config = dict(
    num_hidden_layers=8,
    d_expert=128,
    router_score='softmax',
    lr_router=0.00045,
    tie_word_embeddings=True,
)
Below are experts of layer 3 (counted from 0) of a mixture-of-experts language model. Rows are named gate (a neuron's input weights, with its number), up (a neuron's input weights, with its number) and show model dimensions 0-223. Each number is 500 + 25 x the weight over its row's rms, rounded and kept within 0 to 999. Numbers have three digits each.
Before each expert's rows: "comes after" lists some tokens at least twice as common just before its tokens as in all text. This comes from a sample of Wikipedia text that the model never trained on. Tokens count by the router's weight.

# expert 72
comes after: " |", ";", " Team", "==", " %", " Candidate"
gate0:483469465528551506476489459510468480540489513536505466542509501509477483512514501504508506466535510482485500518507488487526514532510529489474502528504531498535445450505512491451504483474509492483553522479498523499528492510543458477506459518468494429488495487501486486518554538526494502494489480481508499525501519532527522460500489514504484512524478504506510515491511459528490513505475497523521509524485468486440494478502509536494523450461503481515503463507502492486518472502503499491440497514519457497519497531504458516534499498492535513508543475475518540485430533501470514494498500527505447480485568545493490511572507528502487469524499516456480505546508519472526506508532
up0:503491517535486487500512503527503524475506495485527466502491516507499494457471443465466496549529438524507451508544548499505493470517476527475506481517523523467488502518487474502483511520483517489475488505469509494512504529481493457458493523529494471481490493511469503552558499463483449480520529480517496479508496504494529503492524534470476501468531483474496473505493501503473562519529515482523505446484503514548476526527515541513487525497498521539530489478477494525464528458529522452488526526520481494517491519547530544472484514472484508533496487529554528549505486506500468492495536484518511520472508494518503476482466518483529534462452506512498481503469506497572520475519
gate1:510509497488560495482479487474551496485484511513480492506525515530457489513453497500526535464483543502525501484489524504526496482491520500482499518513540467467497502525500502491508463476516493503510522487530483517466497465515524546487493504489488453488498473514547463449534478531482522506478531499496517532486495476519460487527503470516506539520519511478472500488500496485492503523542500541481498528504487490474476528503501523532505489504505450470544462473510511462522470521482530489484504506451474537493468486466501506526438485459569448497479526519482486472482516509518510507463479511512486457437524475527485503500497520495522524495555496532501418527546502512479516544532
up1:565531470498520486498541460457505519500479480509549525557465526521533497521477523477458533480450522480512524493477486498494535474539567536544506525479471507494486490522540505487497477502475526449496495486523491503472504515511514528479510487481502524488502528490541495527506480497517494549506519445489462537506494477472452513537486483510545533502497461489493502508547474516494503480492489464486507529549533501531475495492513517477477487511454511486487485513484487458496479473481492497513493470568527477485514495513512508515516494515514516496492509495475586462465524497493466527507479515511488479512509478533532542533506497494500487509515524483470455486480541478496528499464
gate2:501486518515500461554489494472478507488517533538489527488553492486490524512482464466506511465529505510502508526515471489560538508507520454495512494460528480532466436531548477528459510552518531526490505495459494485498483481475503507440496538497457534477473515513514509526495483518463482503515500511500509532519466515458460471523522469507519452523526460509507514504522497521455479481470471499522538463519493544516513501517517538497464485487485488511510512497489452509479531476470492466502521461508491509487500482490490491481489506517512490465483453486545537493514454492493468497517459487497516483508534527529528477524506497464473433485534466507501504484500469489488467453488
up2:496533468568527526525484530493508481501516479470484527472510503498482517495527513554469483486514494481518530531523489470546470492517425509490506494543507531494505500531468492465497508531430500479500479521471503536512509518520521487507483514510501515503466505557480497512493431541495465520524538485505456497457542470489518510511515511517517512507506492475515514469506493486465531460487502493503493503524466510469468503475527479477490498541491491530487492474539478526481507524519550487455495488470547487505491550531452525462439466467511501477507513469451506501508514507479507511501533510518549501521503507523485501459508494501546505495495544487477478491470544516465494502476

# expert 109
comes after: " the", " a", " his", "s", " their", " its"
gate0:445484489508502513479499495464494504486512447523548475526472553526492541515488515479492510499447522480546519531472488470493502469511500503487519496546527521465464516528496530513520520475534523481497475448477523534529518493464509487508465498525494482505452511532502497495517470498515506494522468506494496537479552516490520574477561514415515480554522523491499484519510505474511503480506510477510502507515481484507536499522506498481488470479474511539509493477472503445490476476489507505555453522504514507514472492514503540462499500534498494500471498534504458542511512481477464453503504492453484511493475482467494487485548508510521506503491566533500483487518527527509484504491
up0:512501502482487489516501470501443492489503506505545456486510486527511513469471512512503552530491509509529521541479501515514531498512486529477494498482478532487487480472494505529533489468459507482482476456497495517477545515466524491469494484491468469493514541541515509517529511517540523505477508540498466504505471523469505519443498536535543502511507496527498522499504488501496483501512501483486528509510478456477490539506518543542443463529528488523475490482474539466501468548476487512498487481503506492495484498467495575542520449516479497511485506508522482519565473525489547451470555453449498489519489516543464519483501508479487487433506516494503527510502541489526526505488
gate1:498487513494501483507519504484476499493474442517530452539526467535542491479475494505455507529492524508451503489519483462496538519502492508481512477509513509482478481522528532533491484464506504484509458486478509447537464496497462510466508510504502492491513476483500501493467527474541506498524496509498478489525486567490514532480511500464540465518483538519553473515549517457514491456484491528505543453497513472480542530515484445507504496504482523484478469477517479521569506508514483467488517524523504511491517454518491532519509485503466517522540485487546505498532504520514522484494454520490521530516468522517516491488489508503497472432473522521510455475478550539513500559488
up1:507530510479489457543504491472534543500473486514511528533510477508502462510497467518471544507515470480499483489524551463528493500492532482497486494524550521536508491483508470513479494536538506458476523504505488485438507493485491476518456503522523535462497467502522499470510519483466499528522537523483545486445493520510511528492458491480435505471448516506509517470488474459519516481499488488517527488495490511514521496530539451567527519500514479495552482487473517463502523467535475520506516520486508520505513446487482514520482506518560517489524566509508510532488509480527477502487520440514489499496454520511512522477505505476492498485526504510486533486457505475540524497463
gate2:520525520503481483530499502556499538483466505476489499492545494493511470489497501542526494535518465475464447495481469490500510454501473523470511450511478474489518497520504517551543519504471457477496482511474468487465471534519471525474462544483544470487516505502457538528500479487494508519506497469497466492552463513500502483484527466536459517505510462528500524505528501537526529514543514498492504536501516514489483459525477482537495516492498502517478451519499526541508473459510454569449477522501487504540512491517537529509488536482488479498519494502496526461536468444527519487493492526519492511505497519530484524483503511496492470507495524510498512526562490531516531461482
up2:552493521524518458522492490489492524536515525517487522482517478508509507494513490473531515488524540510482452492543485496459507517554475487495500496478497510510441521479481447499499553531511483555511472501489473501486539490466467503509491500514472519460514495494540533470524454503522486468484503523479496497464459452517501474538446483512521501489482493513525543487488491499492506517475497521461484505531515514500467493517510456525496458498492493522504538539502489503441538475475486450504499497483492475452528472523485479506525496459472491485489498481519527540522499502573491463488478558491517536504481522488558506490531522506494508478520526501464541533472477512507535475484

# expert 33
comes after: "1", "0", "2", "9", "8", "7"
gate0:500514449502516472502517529526503503544491538492507510499469502500550500482493548560529459492507521493507462452532509441535476506496529500528487498514459489505503524499464454500505492521506516491533517486517522467477504491508479557491541492535491531494544480493520480513478499508479456510481541529534461483504481492493514529515543511505516448493488503538482513492498539497481503472485501475547478543445513490523498493495498548538514472471504497501483510487455475471469538508506520494515503535485497486517507503497499512469489472539491485455478473511481547529450486484439447519527483523462472473528509492497516532489465517500512522561516497454497505466498486519467484507505
up0:490461481521521504517497502494505494462487472491519534511492517502494550444527474504491459480503514520497491523453516490511528541518496505489505542498564498513512507531517518504488522513539477532475546541474472486492495514504502539503502493478454485476410501517448510503512500530527515508493476532481544480496498469532496513535479482481478522493523494453504516500541518522469483493523474518506554513544478476516521481511447494455516523490506472473470475518542534531491456465507502517512481516511507483439509496497499485469544516526453469497527510488521510514504490520510503510495494506525475495500539505481461493535508461540521474456497527529491469523544518434506513489477
gate1:487522488502547457470518480464507526499448530501491492484485550490490534484523471519526510498493494482544501536511520522510462485427518527500472534451489502523502471494483490485529509505481489510541508464483472508529445472455485465508535508501495524501495563493525497479512490510509440432524509461552518525494524535509502499516482511512501516444553487474536496505495494494538531507477529505500446531472492506498508533504508472525523491508471515516519464485459510512522546525499498511514500476492489475490460516537509486539541488487498534520527503489549546465508514529486478476473489484487479489499458507454534495494490505532499481522510505479496496508459462483529515509524
up1:501480516503454537525502506529580502486505477483509530515467483512491508519515548535486498500505501445473519488486510477507507536517482492471455492499538494543476515532509532467484498543534492510447496472508480514518512501575544505504497508489475503521493493491496509487529514524500507511444440504481501465541484488513469494500502480531501482491479488521518511489467462496491489479535449524524490448543510515475510472489508492456535496456549483430489515481512512510485438486495509500501500494464541524508513490477493528451527500493476502527479487509503466558454523477489501517560513472506517523499480508535470492499502548515479506484506499491489469493525509456501477475485
gate2:507496495509483507492467531547503466452509516516517504495498454537492550521454496497520451454497481493476504530517458534550517461498505472501467487508472557482489498531509480497480461553507459530494498476497480470475529477428503518506522533483505540483478509534544530513480514522502498499470500513469488479488520557524465511503505474509499484540453534498496486506520543464536513485502489532494525492462478498530509493525476486508508483470501463514502486493529476514494506484523520465495478464477536491471492484497466481495521514512499492495525477513546516492514494518515512531488504517531531503501489487490545506492465460532502486469512441498454467485544536494497431467528
up2:454512537523442503500472523517465513498510482531480497557503476490526463514463509521525516440505514511472482532529478478537524518492534500521505507489454470447474515511487471527548505533497544517457491511530472516481498522511533466489503551504512510460511533495479499508504497452529503500461486458485511482503517540506470443530470523494505505494492473508513484508535490429523518489460525493512484547504457491502494488497483452507469468547517492474477468508505522508511513494475533480530497542473463518562472491482466520502480544504483497509493486517509476513521500513499540532513498530529474495484509548477506522483473474507483484475478457498469500509542510492497471517515

# expert 10
comes after: "3", "4", "5", "6", "2", "7"
gate0:535540520490573487532455494461462525538472515495526505481519447481501529536506520487481531458503485470480477487500493477516501499492510578491496501474533494518552462529525460516464536490522462488436491551518456497542485472495507523512484501458514526465526505510498522573487482480481498470549445506470493514499526513514504515505484514509512469478481507505457500476472513529523481461496450469511510479490511500479497550510540510537519507514487491518504508487498473479463524490502500513502552472489452533482511507483491498505501500488505470492526510517501514520488467498472530515531476490490487469542517517475515473491498438502521499476490470508528487526506490492496507522528
up0:487523440490479540482493505519464478542510488517494536488450526536458523493474465505491501447484487515501510500523465502516492515495482513541480463553536469497515538477494488478480522475459540487521494498518511493493516498471517510485467492507457537477495493511506484484529504494484477479462508511551531437541506471475453497510542481507447551476500476508509511502507553481476499512470463535482513503515470526503521477474453514481529535512529537514518487504466515513526457516515523506474513503506488504482510469469525523490541477551474502507477460520537486505481519519456527505508475553468468503487488496488517516535519549518489506503525542457493511517488496527525491480461
gate1:497548508555505521521516466475521522498473540468549493508481530516467488480444492559501530538533511445490462472464536503498543505497479498512491510459476486500504518503498509524490471536511515501556547497514497497510515543530490507497510507457490484501514500527473462534528498440501461485474475477493500499484558518514514503478482495512500457502480479506528500481503494511497535499517517500493477464484493477487449471505523495488545483494455514499494478525463472459517468494495489536498508460477485516533524487506510509497516528539518508504520491499501499498506496511436498490499476542458508496528472536461466523555513501523505515492514546511561517490519464456489546525472
up1:478508522510515480445483507539485489510467505474491541481503499439497507543448497500507502491483488494468459458497511486510566503509502460504477500484507538501490493452491533510526501521546489482529482496503453531493523530496518499486490504496487489507486483496477528488468483527533532480531529536495552512508544511477530519557545463510504538482467504480480488567456527501515503472529507485512526509461483475489504521511521541493469487492509503485540533498502458501520487519481516513479442495510471525450494474467527494493504502521512518455523520496480457522518511550526457490547544496490526510464494487524484536519543504445504489505520476481494495518494500518515488460457
gate2:485524530509518490515465471478493485519498505528518519515503508482477436498503466530499521520548521501508515461483536484505500492498485486556492524511524517538538504496507502495541504512473496529518537509509496480544469535536443521504515563494479441479477517504494459534561463470499514457517479489485529518443472471547487461525565505480504440484505496498445533532447534514477519450529510524478501488501497508502504495518530511489507487484498500531495478522533561511533474498481517512464525485483502508523508505483469479508544477487492471503459491498486501520479503524523490475524490501522484522496465543495513494518500512461528490439512515524516517535508486512496512497510
up2:499487490493480534513463511504491508492544521495450496516493532498504504473532529468461498414495506488519491493572515482525503499464511485478499498487537511531493473490453497479468488501488512454476487514487505484531524483513490528475480473487471539500537498432522510511508491499552536532478489519487558484508494526524470547474563484499534529506497497485506470510529491514513505490501536485474494501475486491519490493435518448519487525473529505495484465541499511518516507495512501541510488473446513485475482509503486514504513510528467470468502531497471487498524538489472521553535529520531481504524530448493530510487515514538484484507469468449505470489536508476511485455525

# expert 67
comes after: "0", " ", ")", "4", "3", "5"
gate0:531462489492460531470469497492484530546530507486478508497517511472497506486524482455560506533488503496487529495496463507483483445498525518476507520532518486500462510476531511511482518528467490483532475515516507495493483506524468517526506506569506475469525516481478512488526502460514477452449533487496484470499520454534495492526520484481526514531487485502517475458504525501500506487472489431527429456525495461495512507490492530517517534484512505509494443539484511532510464524478482472510515504533495477511542469501457487487515467536517511507508515492511513501460502495515536488446442482545536504502486543501469469501512536492516477464488489500504503504508525464537488464457
up0:504486514502541471486548527453480488504450542524504504497494472510482526520479498479475501456496550508517508529486474480505453483508475537493519515521497485488517498511470489532505487519530474487465484518512452523497480559463498509470487474449565505475452540495511478479498515504484561525555487507472511494491512494478514512533475513485488544521512519511456455543501486495499478487509492494502526485519490522444502489598515471490516486479454494478536545488530504493511507499499505498498525492483473488461493488536509483529449474494543467476533534468504483510517507498488521457528504518475506476497496479500504459470498516515456548488488501502495501487515507493456487466485
gate1:494505490490506486499504511468467494466511532475500489534475473488507550485486466481520500501519506477464472492485539505503502511464467522509469547480481517508531475470577523504524525518492497491523513481508500520519471539452493506535512485534486500467464479500470502486482507534508498481480520472549529506478478483476499536449519530508513462508486483507458510527521477487475493554523499504501478540524502543500509469478496525507490520521508531464512519461495496535517546448493499480504544512511437519515549503483497489554540477469498512528476544528473520470505511520470465468513456486486512461539517553539514499507503516471538542484530487468519481507530515516507502512450
up1:475491490495505510500506489488539524516529469517511504508464513515476484522472507469498507499450514515518520457522476541504522472536498476555503514506461556476497482479488476497536512530553492470504491546520463509543547464486498460516491499503475501469513460514470518490543486527531534494458496506475485485502485546498502496505479507473500469516442514478525467476482538505489501520489446528488511511508515540509505508505525501456476545496486522474560519508525496511491477447450485513484485524511494541487483484507466489527538518479541468481447541492480521459496477499444468482493486512509501499503490541525512456517477492456500508478525566495520476484494524476494492522471
gate2:486453514529502511474472520505509502477479468531538491493519498575480457464493454481462519495518531465455484512515473501542512487520490495520525468502496486481493493506503526500517488492465509491483443482514489536485478512483534486504511532499503499490483471517485509468510565543470575493517451546497471528517478495520529492462499511506525467491477533542507466528480511517493487493477520506478495534474469479504481533507492510512540471551484490491515531489535544500503502468478524469506501476515500487508503504523536471500495537466519515474473527444485494509526506511537503499525496527536473496505534431527513506471505477513454466468524510514500557525497483490526490492552
up2:561523502507510477484507479487464455509496471471534510516512490492512481530489450489485534513502558467498479503466495545526512452524473525506478496509495509473528516468539459431429468535518516482529494498539520503546481539447506511442504503467485508506523478486490517531473502521466518458506464543502510482492502474516490476473529542489478453472493529541520518473539508530515522506520466502523503472485463486486517518506458477505515485510486521515576516502519478524562497470502491492515461466508498509511511508495529475519537518507497503546505484473497510476501510514454497493528509503469528484498510474516493539498484482507504479514512473492504492486529456504484523506528

# expert 93
comes after: " ", ",", ":", "\n", "′", "."
gate0:473503479485508545501473514490490522494523469493451503468505489524513503520502469530482496498446472512487524505500522528553497485537523502457501474538477496513489499523504460436450517512523531484545523522525468502490483500504501519478523491480490476497534480449484485489462531520493485466491492495479530490516500509515441516522464490525498501491496495459514521495476522525510492509513528503452474484523516488522485465479476507513521494488506505474583498541471536533474502488514530502462444498550451488495500471523507486527467486471532509500454524484535514506488497510502510486529471515510516482472494537537489462512513459545471513519566526486485481468507525487467444483460
up0:489511526539501496501483505491498482502483522497496505493502464462520489516476513504475464502469472471475551500442452488513480504507466480584493495502500498482510503524500529481478475530527480493465536506491524476491506539506520537555460454507460460524485512553520521501531487513520503526481509477522473489503493500510502545506508498506499494493476470473512521501463479496452514530510471538487481486431521507437460491504472491518497533475471503519521497506494536436519533511461514509514538496523550461517460513509521519507484524471505487499488550500488476507519480491485484550468486461484524531513495512500486468523501501532534520483556542481487535536524547488481493494507
gate1:504520548522490454502494500471504526494500474522479500497513489472517514515498479536481476460428502512488505502500526496472498482517519532547470538472475473507512479523491517504515512538489528518552517482484445495497480499508488488529492496492475531490475499479498505538516528450525462494512500493466442498494480504464499457544493486499479545471518555513509494495525503508517522469499500549527469458499486525509470492498458496534476481523491475530485533495519462510473459524499422487474546505491523458526501492529481525508501501493478544508463514503505512508545477466486521504524540517481501544459451500535494484548488527514457447507502473479470519503514542525517478510505
up1:504495528479476481474495465485522503439470527483485507516467477456463483491482485508541482511485454488507466526512494460480508461500561519503555542459506517489472514496520532461541495430476471492496533521468485502536470488502481493527498510481510480530513496520509531468496534495500493490475488540492479509510537514496518512502467510502495517530510512524531514466468502473485479491481500494515530507508533508470443505515511479502511476485515492518488444475542436498521529476500481508511480516502494519536490507475513515524513513451504509511483478495529513450503513500491505475489456506493500498531562507510528556528463543527475511501541453470547505473430516523506493529509
gate2:491524438510507539522537501518535508529522489532494496507466478495531533500511490493496550479474515499480489459502463488523502438511501535513474492486503523496511502444481536494483553529502504518509461505504492523531489543503504479483480512520501509537514503552497469492466512516510484531542463518477525513493472511527462537529503540531515498479469536494465477488503523496557508474453474556519504470493506505516536538538526515478484495541527529504523502459531500504510485525514487490490497471489568500462526493479483495503459480512474425513512450477471473500533466462483492531490470513524485509546514466474501498496541486491488500465505505499465492511489521467509509529486
up2:541472525484489473518523499437483502530473467514485479475499498494538520506495511506494513455477513510508528504550506513544472495513478534498448494484517494487531445526502549483537536491522506486517456545479462441501496520514492491510554477517503431506514486496511511465491496510500539538459492488486504515497496515485490490536504480476532505515543492520481472488516510514508544514484492504523446498561501493472493491480496499497520524489498478568515498516520488516534506538453501495510492481483506502493501473515511487504510488531533554522495502502538554534501509491541537557521517482444497479509504465502494526488483542530516516478509501498496541490473560475502455499537

# expert 106
comes after: "2", "3", "1", "4", "5", "6"
gate0:460522469542484489530516464499483447476477505526491506484505500478468503487473471491503505507535473477519506464502525512459496501486508534515474501555494520522475514520504498511506504515513454475501504485526525559465524548480515458532486465468539531526483438531522567482496475520498498553514500519552481468484484502471515512566514458502513476514496519483549418534493468522504475483514482507501503493489476516474475521491521501481553510498466487482491498450489476538523463475488494510518492518501507477494503496484484533457479505503498508501499521480519524528524496502524474489479539498513516490541500471483519523495488518507499515506545439528482492491493491490437547491489
up0:493499528536503554503528491482482432494514504534508508512471479537492491484559547465481505502510510491526521503522483514478517478480490448530514517502509520471501523500475478520540481470521523451538505488502491482500524529488484512475546496498517471482494436542528524550484488524523463481514519494532515500491482506492479474482498502472479539495517520497473484513469482510479536480536484531449533453520512497473497485487521491532481499492540498487479495446528518500483494478513464485507474490530479540487528477520503471492519518511519514498537560519539506502490516465518477501491574527528510455530501473498523491494510434484480510553529463564506479486516488514492514508520
gate1:571506491496492481479550545473506481466480502523482493491509497519537524522521457524470530511486537531510470470545495519489507505521502502529486487540503507460493503486544475460444470507521506489528513498456490499507480515463461486481495441437458485517490484475520526526485475553492479463481526507520491488452453521522501531522519505483486505504511500508538511511477519484491504513511529488502504484538521489486546487483498489469495534477514486515523478535509492495499543499507520545516529447534485461473474515474524566458510494533490473542505508489464520522490500490502537499485475510477547485529501560495479484553476527508501517488501513483524539511493538474501522506483
up1:506520519526457510490563492436510560475553507477509455528484459514489475488435483478528506502489481520488491495520512501490506492516468481500501489501503479518504522465501468494547478457524486515521569501508513503523476503560481527517535498532465486484523487504459484487514524490502501486470508498479491474490469504471498468495486523490551524528473501513486482509515500483504480532468522487499470493495512510535504491515534513472541559479498475485526518548506522478552484466449512520516511509458496473474506471520519501488512498474525503477511500498471477529538504511483453494505538526476487445506505483526499541519514488542450469472513464497463474513490526515491560535502
gate2:482506519481471565521505454478488530526577522539450513453492541536499529485459503485492514513526502520531512496517498507484523511520498508500471510507508486478517451504500543456517520477493481506503520467536507469488479523490502505462519494537536483539478514520494549489509513497487454474492503493526476512485482489513482488515486493524478489490556483453509453504513498488502471519454494524559522537482534480494464487446497521454452480505475481511484528527473524488523476487553496505487478526513482471491464469516530492518455497508475488502517512502473471492502504524487529501490477513460546487479456536496500506506524480496516508535475478481511555509508539480534523552513
up2:508474533487534436545465489505479461505518540517493483483508521511486529442540476476500500487466499498522512470494494472493485540513446507481501471537512512539474516499506479443492475523463527503505501490503529470498533516469504525459500494523510491500452507516523502523510507458495549513468487491517524542526472494485484518487487550436490572513480531464498479470513477468519475461561504527486500523526510528540489518467482514484521497500509500467468529482488493529472497495490542465505474477503527471472512510476491509489503541523472496515522502480481498475513487482498470507476521523488507440500519502513471496521472508580520500502525553538505490510476514519509475518516

# expert 65
comes after: " the", " a", " The", " and", "s", "The"
gate0:471495539526440474420511507481492502484512479509550502486515460476507492467511464520452464500513484513504464463501466533460473510461497492511521521551491527513522507464475483456452488480483561503454509496538516506533460472479501505495500494470483480510499547480535502535466501483481513465523495546469558487510509507480505481498526504484501463518546517484490491516463496509504514475505526490509497485530513518533495470503553490534530474516472516543454499503549519535484499519500536468479510509475465468523546530478488504470495500507454531510494484473501549493457511501475532492532484488526501495492492500477492524502493485519507502506475478494486469535547485484479490519477
up0:494518506459530502495521493504524486468470477505513530463496499512504491524484537502484496467529502497535521503472472549459488495489476482501489432497505492554493509532501478491491499498494478507485473480519521520480516524506483502481517499490481452503520515474470492465471494508463466518527543467509497485526541477489490514456505505508510476538508555540522481501505511499489447502524490497526512532506478515501515504498541475453552486534532459484507477458521508451515494503542521461507502451538508487514451447525524553511481471475531508485513529588437516500484529474511499511446500514517505534524508469501473502488501481470488494518498511529485489494508555472512494528461
gate1:486486458436499493458516502503530518488480498509505522528491512468513487498514502506520462522469469477509509481505509505502518482520533509537512489508483462471483540500516490523519515497469493524531511482512496510513518499485549473482493489453504507482505464512498519536486467492465531538462512489452514467480527438526518501500517529527494504505509491441461497509530487457508495504506440510531493471450475526560455452499529499498552521519482470514463493472510501508490483535499515476486468496500477491472548488503528515470498447463515524461447481524473490526499523533484490527486500521566525477478508524584504503512498494512510512517495543506501503451490508520529503471527
up1:502462519493464515490495475512544505445514507489538485485545509502497527490514498541508570494491496506520475497474546493511505522463517517513471472500531519492513542445481479527489472525516529543495534497474498512464487493458471501508508494496529524494536430472431523466464457545466502509509490505451513511465528502517471457491451522480519535492494524461492516505494501462513496513491498502494503488496459503539505520515505513511497457515501481536481512450505483492486511527528501514485492525528517515496492499507503527436476506482508535492465474498510544499484536471526498467466561529495529518512505495508537549507501507525524525512472513438518501483472494519536482473509
gate2:490501500484508493514499468513494455501494529536510452503490522438461472502498489439480518511512511507493508532423499474543481472497490507491522506524521436509491487455471508465503492523521477510540476502526465538492501523488492462461537535545523500503493492471518535551488470506530487523446489555479525459495496508459509499480511536512505490470512471523485514505542504482507539523479477495492485479487539485536469489471522496506487518514464497513509496526458474471511500521442536517515499518486487505506515511482474473493510471455513537523518537428455541524524495510535482477508504458495491475490496452499530483525516556501504507494514513502506478506525475523516505519516
up2:495484474476553547528492525512476511487514501492429485486533492502551505478511524525539498440494543489522511516507523488524522461498482528501527494504542481526478488546461485463502490486533452481504452473501508529531510460482448529492522484488511524444522484500481543495483458526477482483544497529513444530515496507462560474475501487501481480509483486502491484490488476485497472535526492524480447516553478455517487510488488479459520510499504495520496515521514506504518524530495518520475511504488498511542530479537491499540503497507509480526487527499488501477508474475499480474456484519474539510464471479464496507480546498557488501531542528495530521504519493464510477529475